Below are experts of layer 5 (counted from 0) of a mixture-of-experts language model. Rows are named router (the router's row for the expert), down (a neuron's output weights, with its number) and show model dimensions 96-191. Each number is 500 + 50 x the weight over its row's rms, rounded and kept within 0 to 999. Numbers have three digits each.
Before each expert's rows: a language model's description of what the expert responds to. This comes from a sample of Wikipedia text that the model never trained on.

# expert 19
Hyphen bullets starting new lines in lists and infoboxes, such as "- Directed by:", "- Chairman:", plus field names like Studio and Genre.
router:564519580555501482465449531394453582553594523452493466437485437469469433527549550425461482501498521519538460543531552438465421322567452532485431413537546399455462503412575549469474511510539465566562431444435522533522423559488469460442437570556579509567468459529497567547479539539455463597
down0:456476574464506481512472406554526432456494503362456472526528546476533498585532496452530579535506474487482422522486497540483480642555424475489500417491509594487477516473400407503512522457483396560516523454509532555514524410466490462492440504383511530483535518430470477415521517492440452610
down1:406453537571510532548499473494495634540552532483508508453513462484552416476519616501468524469483558620458494586502534530468374438508462565398536457494546412481510518470522515479491503503556501430481444534536489518564457472565469560477515473505495577464519552493457545548536494531438476571
down2:450513462570488491474449486542483575472518403494501508561560477411466480391510600441474495437500431609520488494509486497545506509508444492501525506535485543511590443463433486447433511515569504480526489514520510518625508479466489449549523433491478463436497555529417489480467398505497420555
down3:508482536488515534542459508473501462532508494521612485501511586424458536514481280543531501469568473575528485521488451567497487493555474523401539420432501455538460513495519449492424533452481543484578462559470433459364467498521522534513494502505555494549458588430513555511542551496572462611

# expert 1
First word pieces of split words, often right after un-, a bracket or quote, such as un|ac|ceptable, un|ind|icted, (op|en, pre-show.
router:514518517545487500413486586493399588544514555475465472502457442510454487543561649487502468439558503486556465546473550457488470375524437511510446446540453404506430512446571532479433442508485491508553490481473556548570486592530460483462496529599573549525517491539450568557497528555527471484
down0:367528491485570481382470528561413499533447465527460490497475507423506490474437557425462431470504493521526507462454446415397462439529426563516490481528502474493488514486417552458443442509590586583489503423536518396475399496520560489549485488510488444453544454445437495401494466553464527539
down1:485424517552482527495438450488471336468492491550509459474545501534544570502584331471549492511503512511527501506542490516490449589561405478529520446493462520424498534507478495536501554462486551487439444560477449489481552431476503577462481460432476471502526429495666552533553510531587481498
down2:516403475461488479523525511510456508553624545509477533435544505395555491483424441557432535582471504498460474518541536505530427557461494551539546492560476563505424623574537465517567534440455386524583554501463464516467449483486550523415544516577554514518503495474422495459413491452476430523
down3:530474475371553516480485523479557540501510538565536597600516462444542415400400518520425438427530461518586508497478507527429505506526540505545554531482579515559460578564388560444440470550485605472552589510544410490557502560481559487451501515441475453510525488542503571548534557509500395535

# expert 20
Pieces of Latin species and genus names and taxonomy infobox text, such as idae, ensis, aceae, osaurus, Binomial and Genus lines.
router:573500612490455449484499476362487616506536542503452469443474513541473466530523617479386499496526477507534524475505483410453469424470447522553436464518495481493465556426526469515450482552528419581526453499389573517521446576521387485504487509527607482529466530505382528514483546498493503498
down0:478394539508491486492516589436496447467471450555563459573488463463569521460517515525523489524528521459564468493472408528501497485545452429475496515395482587448529519441416468479453520517496469622493434449608586477462369497381504553498452468448488517403421468476446467462555509467579558521
down1:558527588488555514469461458490543491550488487519355478532518514427513487513423451436528555519479512470468519544474405557373491555564468462518450481458484581491552436490513511570446568518579453443561531460493515489567481489441536553425445460536520547493518532573533499569523537441567483499
down2:603462499519476536452609552441537522524399462500527609515536614558559436490563479489531565451550537476492486520454481477496532568469477610498418502477520479491496578475436450461569473458469370544517415534479588447519453520561440533490419521582450524449528427515452479545593628440551451571
down3:477479489461505538447493491432573507512507476554629474387516559499514516527437504498459490350502508526492564582514443503536431656452545507563395573505433605533416507426455381506366486515512419449484468557483492502524566526541465500529492442504516482545507539418470500477559475504463436490

# expert 11
Pipe characters dividing cells in data tables of sports, elections and asteroids, plus labels like MF, FW, Majority, Turnout.
router:552535571484499424436463501418515640555551547494466464372440510484465427527553554473428490484514463568518489519538512396492413378510471521456428385572517464449460511471548517447467491516564483532564437425443581581490481579510459426435462588586514480590424406502475548544515587503467491584
down0:507565480504511512492443499581599467446492523530528515565505492547518446466489516482541440497510474558642528457515467464513472529575480558466417405484522405526507532486508555521453478564563489610412519452493494543508609482428481441541466410549535447525537490512489553563556641514520479580
down1:551495480571406498455514463516434472425513581426468515423528477489515455547461497501610426491499487568389519533490447554416385517517471414550592373518435467497579403492511492578437478691544468454455541502454516501576427434380451447532398494415490487478545557511482482529498527575452503441
down2:529523460414457449526494540569539509531513538503468603459550510581519491528508495470458487507426539468492432474507499578444493487489516351433498423526495435497427410467580525503479520417449542497457556532493500462408483487576460525566532431549435468526513538459464442511434443538467495558
down3:472547511519488418476565415561462528480497563539441606544510512369479497607487531559555480520508589489468578522554537546466507469497590484513573491509504483500499559485526508549548493452460534485434453521389531559481555476441517474439399554484567550518425503529514516495369490523434546435

# expert 18
Number words and digits in counts and measurements, like three, million, several, many, trailing zeros in 200,000, km.
router:494504504446421492482496476444463582521574539451467475474467461489529500528544610475528483420535489549581488556566476327452469412555451538514440474515545462501498570482551517489487404535549487491517431434460658477581425560460527461474409528556518429562431434559456538511543492520510545519
down0:478492461544458457461498517528446508486421472428481434522454451455484392384473549480538471483445488465483538465533555408507462418481485500547469546454492431564501414444392510553586518556468462509492548465503387546588489484457444496550498538537503535390461553543521500480493526477462517532
down1:552581527450458509457474531502507509519502436558568426474486577553522537504533413504401508519536501596462407494599509555496540445421491536557554537571507567426440497471521551525500484512461509504532504565551526472524475421508380451478427417596428511480447526542515586543360562538567364504
down2:440516463545517462471564527579589431594505473507538542555451517485498578595504493491529607519521465498527422353492499509548458501480391509503463540498484534501453553489617543466467566547594489553476519553446447524506551439692470547548501545564490500552508493369510528529369558513447424465
down3:509470445573507502451457602535445487437459588539538441547499554530450444449528491516508468529537469458544507457485528368458456523498480528608624517520501495473520489542546480529512470515517523502509428516534511600530505491561555467599563537535548459485487526536503488587501498472376649482

# expert 0
Singular common nouns after prepositions like in, of, on, often technical or transport terms: line, lap, route, site, engine.
router:590548504494360525479464552464469612569560506415447420389508549480475430552553586461489443502556468506562491586534524465488421441565460549486506402524501484406459577444583543454460458528567539562576495461476586524584456575525474467472437509579525484558435442506450574528515546524497463519
down0:431488420518434507506525450405431509415533501517498491388513504376451443414500403474551585555513596477531478565487463436455536489492511518590506491488466514553536495400451479552489564603485461419502520459510537494554431492463430422507511559454388512462454529466536568484490529440502518458
down1:514432451536545507543454412492503549485534491417555450395515460496531514466468642439504552560515526504536550497496547464518484505485515522495507419527500517412550626578501528561416592462484527594464515466564375518502523429503552481477470507453399481504449624524539516444554446480489519500
down2:473506487561513463514495505589498477451500585462486516522533540535416389491552464488471459459344411469584455583450494482523463494495424518499536439565511422530498533454512503435501499523574550537580473515425395544478524577551549547419444525505518397524466527407559535460470499620545466571
down3:473511442498499413558441496500453443563527528460563478508510479466560565485494435494491457528517459486573514476580498476461479475528493466402484562466475495500465592519419514481508467440431461622503496508493610504416445467522479648569389481523445516524482499451515627489480549489643551469

# expert 3
Given names and pieces of non-English names, mostly French places and accented letters, such as William, Charles, Van D|ijck, É|c|ouis.
router:518547531508510524467509499443491657518607540523500467450423470560410499561532636436492489470501422563503469539574547484476503387568443523485424455561551409514458513424601529435479398575495454576516436477492579530494455469552507496432467533562506470559409429488392549556407504515470454547
down0:499493487473548487505536444457461416455455526483523448458517561478419520434491539412439521561400625472491447564509530471479496520452529497558461445588608581455457511501451514473510402499515463477444419502513511563479509509548508492473445503442519439425445468469514433406468467488502426475
down1:485490460492506553445505403595435494503475484537456480511516480561479477414473526511527399536573549364547586463427562465525490441455561515558545492519500487586516516499535467505581404443456524485435588447543519442580568475499527497527463552539563523482554509418537523491440391464569555506
down2:528558550514359472468464416487583663550515349480529528509397518511472515450566606436428438575466493440436565424429454424539481396469523535551465548497411468486480512521428504547502476463471561383546444538495556484557441585499477495539561534541551518586416435465442518562468575482429597512
down3:485503479434492609438430391500464576528414483514463542497538498569539492493506563552526511435556499522583516513531534488424463600586465518506369463596499509427560515531519448578501510583402546490514638510513639448496504421475461430548449481522477391525494476540419506536605492547475521546

# expert 15
Single capital letters and short onset pieces starting names or words, such as H|etty, H|eb|rew, ST in asteroid codes, plus "be".
router:560561582467378486455496479482483558502548517472459436481453443534468457519581614465428494487496487523570518534571465460480449353501433576494451435510563421429485517454539529515471416526524505481545437475487611502528468557548489364528473546559521544592374428567448518555540533530492511515
down0:518569512528541538542629440513583428463480470501508539565451454507450535593536634451473497498554367476530532483535535527510577491505504541581517601461504475584520431557481489540476462514506519468427564372614532462522556598571561537502540512478462450522525383536472481436508494458481408542
down1:518430552469442483566565528432577547450466430496529521421482525516492585577543523630502527546626455515511544434476416620547516409497582477518524476534457485482481404493588505449437566527463521438532399504509573501458446590530504465609564460528554556522466581356520516537519498466540470472
down2:542558467455460507519535600454447488457552474585580520524565531473492477488570376485508526506433568559571467436481354522485548515435516548499468519518447507558501491434520491512427512499508467431475498463437502464514486503432409483423598554490513458580407509450507490527616528530527594507
down3:481417571528414429528440511451413429572455461604588561502600540488528591453395473526412465475546518422483503517514613474480524573559478561480655465557537539460525570491546497481523484456442532447486537653439517582549454513494501594527451503466508517437524516558570475489557528524458410523

# expert 2
Numbers and header tokens in sports tables, score tables and infoboxes, such as Metacritic scores, league points, Pld, GF, UTC.
router:492539503490427532474503514441416592521539533478423436447498517498463427519583620459514489502461438536517450523533514456471475381524520544476429443557491408480459484459529490506481460581528495516531413438434565544557483555519450484442429557586517511539479450538449532572452555484493438518
down0:382508513421484472550502525433430387555465498509382500535593520487463437536457403469491438467508486522511561468478436537479566452442532547528496556467591503459466443414512510544551590464466528454556407540533479495549584476420494513462510564520523528408504541598408433453495439580540474442
down1:563544529481463445517454515492462598582503373431466523495537477485488466492528630528465535618561457512493512509443507446620503416477457616480493506516526489365413591479535486508580502427465515585458567504547514480478528543576489448507536489453573542512450542428494438452505535434561502483
down2:501496458569444549497580546538548489443567466571556548395515469511488519542513424528508486501471563446466472438561563505521535531482455522486478529514498570467510600519537540535509502528493429504410537617492465458505453572532506506562539472488604604562485544484566556532455347334555557555
down3:521493502575437378501509439484480449566535492526597558435575473500591550500474336528502519533453484529505450496515502534592535601539508602492532468541484591468498568492584534365473612506556494571467553604478519462572500483587458471528545474508429562565451526450474442449537474511517490588

# expert 22
Field labels in infobox lists and is or was after article titles: Coordinates, Preceded, Released, Genres, Kingdom, Time zone.
router:509570508447415396449459551325436578509525526484501485388437464518481466511500629474479445445491455549547420518560532501436459432488476576510393433476491470474391628481535518471507502510556397634516478483456540522550352484533439449458439497541541477588487442499367545543552507532490434524
down0:581522504459489466447555485523452489549488555474527514419547543581389573470416470463501343539430392470534547485465575528542506580572504457631460512458583366509441501471506515408406486563494543532496578509533436483488520458656507450502459539531447533506479486444460444587553534537591559536
down1:443459479551576599460380567556559595553494442555430454527545528487490511591411492632538461430483412490474544541520654560463534410485524477522482497451449502578539482507457517560422500536537546437488538527432588471542490419509500479517537559503584481533510552533493546480448496526470521573
down2:485579510474493450562448529521463442574572527501491448588541434466531524518524556513568511521494533584580433524467510464448550402557484458537475520477572547474627539390446464533535484519483460539529462518543411523565553426540559552501508586540466437518556625558441485526445549553542534506
down3:515455585491484559541607380466485391549469480497544552387554533484433522529445511508383503508555499447437492549520476473572533571528445513519552434500483498407524511496486518467467516452482492507570518521588504509507406610445597668491533465441501490477534527415425547388444494536480482507

# expert 23
Opening quote marks and first words of titles of songs, albums, articles and organizations, such as "I Have a Dream", A New Beginning.
router:491566532509440446490537491482468611545600505472488464483455478525456455531535547455465509395495460511531436504552541511525480419502503529460438479593570447503466542471496514441426450570485484523548459455396557503530504538473400484507498557519522502522416440510456518504512513486411496500
down0:508487515515504467419483433503523513545538492452514652392449508470580524472436463561505474561489506539495535518450457486596446420437499516499538481452578504481467547533475469461485541498395454468476542459529588461519599437503478647474451485562469549569452475529362454513460481548544517495
down1:559577526375391483493572568543433490512465517567520557444463481437472531517449339548463503491531535497502465603453461473504548589436468501528559402503514421574429536494523534499522449537535511462580536540551537525605438543541573514483552428576477565519511467473435538506481430554561478520
down2:454519620451514518482520483534548584465546585416567497534497452511522487439521618555488477568487620586468452523540531451488542413565499386508526468549493441527462484482549546526518468547485536422486557533496435481557503446515553456629472549452436494434511519482410543587554593517487490456
down3:483407581554533468537523570484459598595543467476401486456470401448488536436596517484542517504451537436545535506501508629550492412546544473506441531460464460478512564438507343526494481533504458561526539531481517572547552454419486577446476488481446495436559512480490531520464459472500534419

# expert 10
Short consonant-initial word pieces inside words and names, e.g. the m in snowmobiling, b in rainbows, bl, sh, ch.
router:544501521477445503488521563449437652566527429421454462460461470523478466525529625466510451480541522517514515539517540517547487404505478532494462396500583421439404476482551546490455406512514544512543487492468577550573468560558447466451460528525471568514461480497525505550417493509427499466
down0:529458460487405497506499411449480496517431474472537463528518480515499425492574563508392521523541490504427533484550461457486481465486439479494527510489550539523514445529495543573432466531482577436484487563617536479520501402415448469533512567415496543432424471485433549393498599495526543478
down1:568506489622528505451560559574520551507506562586468519518488528510521483468428544491471523589509425473466487412512565525487501531484506498464467540508491499487588525583503557419491529541568551486593499430521554514463404425478489417517534537462450499393545451489508498520494570508459465491
down2:478544537580593468543522509530561660441512555495519528536479585509492507467556568447502466469478501477449554480493540560458506476534508520455529512495555506589443470517490626538411463525567626512488465503448417480458572483468531401473480483507507561561507569522574492543513533502462524454
down3:434424516484445572456484594543487574507464508472432598540501430556512484467492635596461445550556516503494551525512513491513466414487533431508526500510550423507520471467458499579538549559329517447520557579508533544528468532492438495440439534451448506454518445493507524457559534448458522440